From a checkpoint of a small mixture-of-experts model trained on Wikipedia.
Experts: 96 GeGLU neurons an expert, a shared expert of 128 neurons.
Training: a variant of SOAP for the experts, 6229 steps.
Below are experts of layer 4 (counted from 0) of a mixture-of-experts language model. Rows are named gate (a neuron's input weights, with its number), up (a neuron's input weights, with its number), down (a neuron's output weights, with its number) and show model dimensions 0-191. Each number is 50 + 12 x the weight over its row's rms, rounded and kept within 0 to 99.
Before each expert's rows: a language model's description of what the expert responds to; "raises" lists some tokens whose logits its average output raises strongly, later layers aside. This comes from a sample of Wikipedia text that the model never trained on.

# expert 62
Forms of be and have after a subject in definitional sentences, such as It is, was, has been, is a genus.
raises: " a", " the", " an", " un", " not", " in"
gate0:43 71 58 50 60 63 58 60 52 54 65 56 50 40 45 41 44 48 47 52 72 48 45 45 57 39 57 52 73 50 66 35 44 75 44 61 65 52 61 65 61 66 42 53 30 38 49 53 45 50 39 43 68 35 43 48 46 52 39 45 40 73 44 32 62 43 53 45 61 51 45 70 48 56 70 68 62 53 37 46 38 59 57 66 40 72 61 44 49 63 39 48 55 43 70 40 57 55 54 25 57 49 39 47 38 44 49 51 67 55 53 49 46 46 55 46 64 51 50 77 49 27 63 55 63 41 56 44 28 01 13 52 60 50 31 48 52 43 51 43 36 47 49 49 28 34 42 53 52 70 37 53 53 28 45 57 31 34 49 55 56 72 37 40 17 53 50 69 51 23 36 41 56 42 48 43 52 59 66 49 39 31 59 40 61 58 52 56 66 49 54 36
up0:46 32 41 45 44 60 53 63 47 69 63 20 62 39 71 46 34 36 46 60 52 64 41 43 50 73 40 52 46 66 41 13 82 58 64 50 65 40 52 58 61 62 47 52 58 65 50 55 44 55 42 67 42 62 74 44 66 43 38 55 61 56 42 51 43 56 34 48 68 45 40 43 53 36 58 44 33 34 77 39 58 31 54 24 55 44 19 52 43 73 50 58 37 52 56 53 65 36 40 66 81 39 44 46 51 49 25 42 50 57 59 38 38 55 48 41 43 39 49 50 46 62 58 54 50 38 35 35 41 36 68 70 52 58 50 38 49 37 58 48 55 55 52 45 35 63 47 53 35 62 57 52 54 48 63 60 58 56 68 38 65 58 44 50 65 45 55 55 50 71 49 56 55 64 20 68 54 61 43 64 50 49 46 78 55 61 46 50 59 33 54 37
down0:55 58 63 51 67 55 56 68 26 45 37 61 40 49 53 51 53 73 48 60 31 59 52 42 61 21 43 60 35 41 39 58 48 53 41 60 56 47 52 45 26 31 49 26 62 22 55 42 30 42 46 29 44 59 40 48 44 63 79 53 53 68 66 52 49 51 29 38 23 46 54 47 46 52 26 35 61 40 54 41 48 67 42 41 65 54 51 61 42 19 41 43 53 43 50 33 39 40 72 48 48 81 33 35 48 28 53 69 53 50 62 53 74 44 70 52 40 54 61 51 53 44 61 47 30 56 47 42 57 59 60 41 54 53 56 52 49 59 46 53 52 52 34 42 42 57 58 55 49 48 63 53 40 59 62 46 54 43 39 48 39 49 69 53 53 45 63 75 41 29 44 48 44 41 40 68 49 49 65 60 71 64 28 37 62 70 36 60 38 62 65 63

# expert 0
Opening round brackets and other openers after a name or number, as in mayor (KO), (1941), and also °, ^{, _{.
raises: "20", "N", "19", "2", "s", "O"
gate0:25 48 49 52 70 43 22 36 84 54 32 46 64 56 34 76 33 62 40 77 48 53 51 65 63 49 19 45 47 62 36 54 42 46 46 40 43 35 60 44 48 55 60 49 60 39 58 55 30 42 68 57 28 45 59 62 30 51 39 65 51 26 35 39 58 66 50 55 45 52 43 55 45 55 38 37 30 64 64 47 66 45 71 44 46 47 30 35 68 54 54 68 39 31 60 38 50 46 60 68 43 71 47 50 48 49 62 46 47 60 70 52 57 50 53 36 57 37 81 38 40 41 50 64 57 40 58 53 73 35 46 49 61 54 57 51 57 47 54 60 51 65 63 30 52 34 72 59 37 43 54 30 60 64 58 45 50 59 55 43 48 43 56 46 55 45 55 52 71 36 50 49 51 61 45 41 51 69 62 41 40 47 73 61 49 53 65 75 39 48 53 51
up0:43 40 41 55 58 51 38 51 68 42 44 43 67 50 36 57 31 59 45 52 47 52 45 58 51 49 18 48 58 55 42 72 37 56 51 52 49 57 52 45 52 58 50 58 49 49 54 59 35 35 58 60 48 37 81 67 41 53 38 63 49 36 48 29 52 70 51 57 59 51 51 68 62 46 38 48 35 73 54 39 51 61 61 40 35 61 31 28 43 86 73 67 32 45 53 30 61 30 40 48 47 66 39 39 52 36 63 42 66 50 46 55 52 49 53 42 42 59 84 53 39 41 54 67 47 46 67 57 50 50 46 48 53 50 68 58 66 52 38 58 64 71 47 37 52 37 54 58 48 63 55 43 65 43 53 42 54 60 63 31 53 63 43 58 50 35 44 60 68 16 65 31 57 65 31 61 61 55 73 18 56 60 56 52 41 59 75 51 40 42 51 38
down0:50 48 65 89 58 48 69 61 68 45 46 56 43 49 52 97 39 44 55 47 64 18 57 45 72 54 58 49 51 57 42 46 55 54 61 43 47 52 53 36 38 56 74 68 43 66 64 38 56 45 47 38 46 41 54 42 66 48 46 54 65 60 60 32 69 64 20 35 29 46 64 57 46 41 52 36 47 52 59 53 36 52 64 46 55 58 46 40 59 42 61 40 56 44 62 63 53 45 44 45 39 55 48 37 20 65 65 61 34 35 52 41 71 68 49 56 47 72 27 60 46 57 39 42 59 30 33 46 45 43 44 42 50 46 52 60 46 44 30 55 51 50 32 44 73 55 36 25 55 59 36 65 36 51 49 57 43 54 34 59 34 51 51 73 47 38 50 42 50 58 51 55 39 50 70 37 34 48 60 71 57 41 57 49 53 69 58 59 64 43 38 54

# expert 40
Nouns of time and age, such as time, years, age, months, days, especially in census and demographic sentences.
raises: "s", " of", ",", ":", "al", "\n"
gate0:51 63 54 49 49 48 45 14 39 57 48 51 63 26 43 58 55 33 51 48 54 34 36 58 57 47 56 49 62 52 45 37 54 53 42 54 36 68 45 53 74 44 37 38 36 54 60 40 47 46 56 54 43 38 62 54 47 78 66 67 58 59 75 51 29 60 23 54 50 91 51 50 62 53 61 53 43 60 64 44 54 32 44 63 48 26 38 42 35 44 72 54 74 49 49 61 34 45 38 47 63 36 52 56 47 54 73 30 60 56 67 36 59 36 79 31 46 35 50 53 37 38 44 51 62 67 42 63 33 39 59 65 36 31 44 45 39 64 53 52 54 66 63 61 35 50 67 34 41 41 36 46 42 47 55 31 49 47 56 41 47 40 68 42 50 61 57 58 57 64 49 36 29 44 46 56 63 39 48 36 69 75 55 41 56 55 45 47 41 51 39 64
up0:48 38 66 57 47 42 33 47 67 39 51 41 51 50 43 31 63 49 58 52 51 55 45 31 47 31 35 60 62 51 80 34 43 45 58 63 32 68 24 57 43 47 44 70 67 44 35 62 54 53 74 46 39 30 41 36 49 60 56 32 56 73 40 47 35 54 49 52 62 46 53 45 46 31 54 61 69 34 46 53 50 65 44 33 52 43 55 33 35 48 40 75 49 37 63 61 44 53 48 65 50 44 47 43 49 49 23 58 51 44 68 47 75 64 43 67 41 49 63 52 60 60 56 32 51 54 30 73 27 42 48 44 59 25 32 54 28 65 43 33 62 48 60 65 42 40 27 42 46 33 59 52 39 40 65 58 57 43 56 45 46 41 57 53 36 61 84 30 59 74 41 52 30 55 47 45 51 48 38 60 58 58 45 59 51 62 36 46 37 59 39 46
down0:39 56 45 56 39 53 70 40 56 53 76 36 57 67 56 52 63 17 56 34 54 59 37 48 38 33 50 32 52 62 67 32 51 36 66 54 36 46 38 56 43 63 49 19 56 58 54 60 38 52 24 52 20 66 62 29 60 50 54 37 44 48 46 80 34 59 39 47 60 57 41 48 57 47 52 66 42 41 39 50 51 56 32 39 55 49 69 60 43 59 61 52 62 51 50 26 48 72 56 44 53 49 63 23 49 56 33 40 43 40 47 54 50 61 47 49 47 87 35 72 37 51 34 56 64 37 56 42 52 28 61 71 68 41 55 49 53 30 47 40 73 44 59 51 29 70 40 44 39 57 46 52 46 47 48 43 50 51 40 49 45 65 33 61 54 36 49 47 64 49 46 34 56 53 40 58 48 25 54 43 56 34 48 67 40 55 53 26 41 41 53 48

# expert 31
Function words that link clauses or introduce complements, mainly to, as, that, plus would, can, may, called, including.
raises: " a", " the", " an", " ", " all", " his"
gate1:64 61 30 67 62 88 71 56 44 54 55 56 56 43 50 73 48 62 46 24 64 41 55 59 61 32 56 51 66 47 53 55 68 50 27 38 71 52 48 40 43 47 64 45 51 64 57 43 52 46 66 65 60 44 55 44 48 58 43 63 47 28 49 47 29 50 51 70 53 43 39 49 69 50 36 75 53 52 48 34 64 57 61 34 51 27 55 54 55 51 48 65 66 51 42 43 71 42 54 41 69 57 31 53 43 67 45 48 27 51 59 34 41 43 49 61 44 72 33 46 44 72 54 66 46 59 63 39 27 47 39 54 58 60 44 33 30 34 71 67 52 67 42 47 65 69 44 49 65 34 44 61 60 53 54 63 54 66 52 69 34 41 54 49 39 43 54 32 46 38 39 81 57 64 51 37 52 49 24 42 52 47 48 58 46 58 51 55 52 59 69 52
up1:59 61 49 43 72 47 71 30 53 50 29 76 56 36 57 57 47 58 42 40 52 40 44 55 40 41 27 26 55 67 48 58 36 49 56 49 76 49 33 66 39 53 63 65 35 53 60 50 62 48 35 69 46 30 48 45 61 63 41 52 27 40 68 52 54 76 62 48 69 49 60 40 28 46 32 53 44 48 52 45 29 58 25 36 53 59 58 41 45 56 65 57 40 41 56 67 46 42 29 57 64 60 67 61 42 55 52 46 56 79 58 56 49 53 24 59 48 38 44 55 59 54 64 47 43 39 47 46 58 28 34 51 53 31 50 48 44 37 48 54 57 58 64 21 57 44 75 42 81 57 54 50 50 45 40 58 50 46 41 66 52 44 43 69 38 52 43 50 45 53 63 54 55 56 59 53 65 60 48 46 52 71 35 26 49 53 44 48 51 26 73 72
down1:29 40 64 49 46 54 47 25 38 43 49 29 54 48 59 36 50 38 34 53 33 77 49 32 57 37 68 42 66 42 46 41 56 52 45 44 47 63 50 50 57 47 45 30 50 30 44 24 55 49 69 40 43 65 54 48 57 28 46 22 60 62 37 45 49 39 45 55 41 61 55 29 65 48 47 45 67 55 55 57 52 43 51 65 65 55 48 46 55 49 55 70 35 65 32 56 59 53 50 50 32 35 61 39 56 49 45 71 50 52 64 26 31 50 67 40 47 36 43 49 35 48 26 57 60 71 54 65 50 73 61 51 56 48 59 54 54 77 50 44 36 47 50 70 40 60 44 60 44 31 50 58 63 30 86 44 46 58 72 54 33 64 44 45 75 38 64 61 47 37 27 47 64 48 37 47 31 62 59 36 40 43 42 37 59 55 66 42 42 48 46 59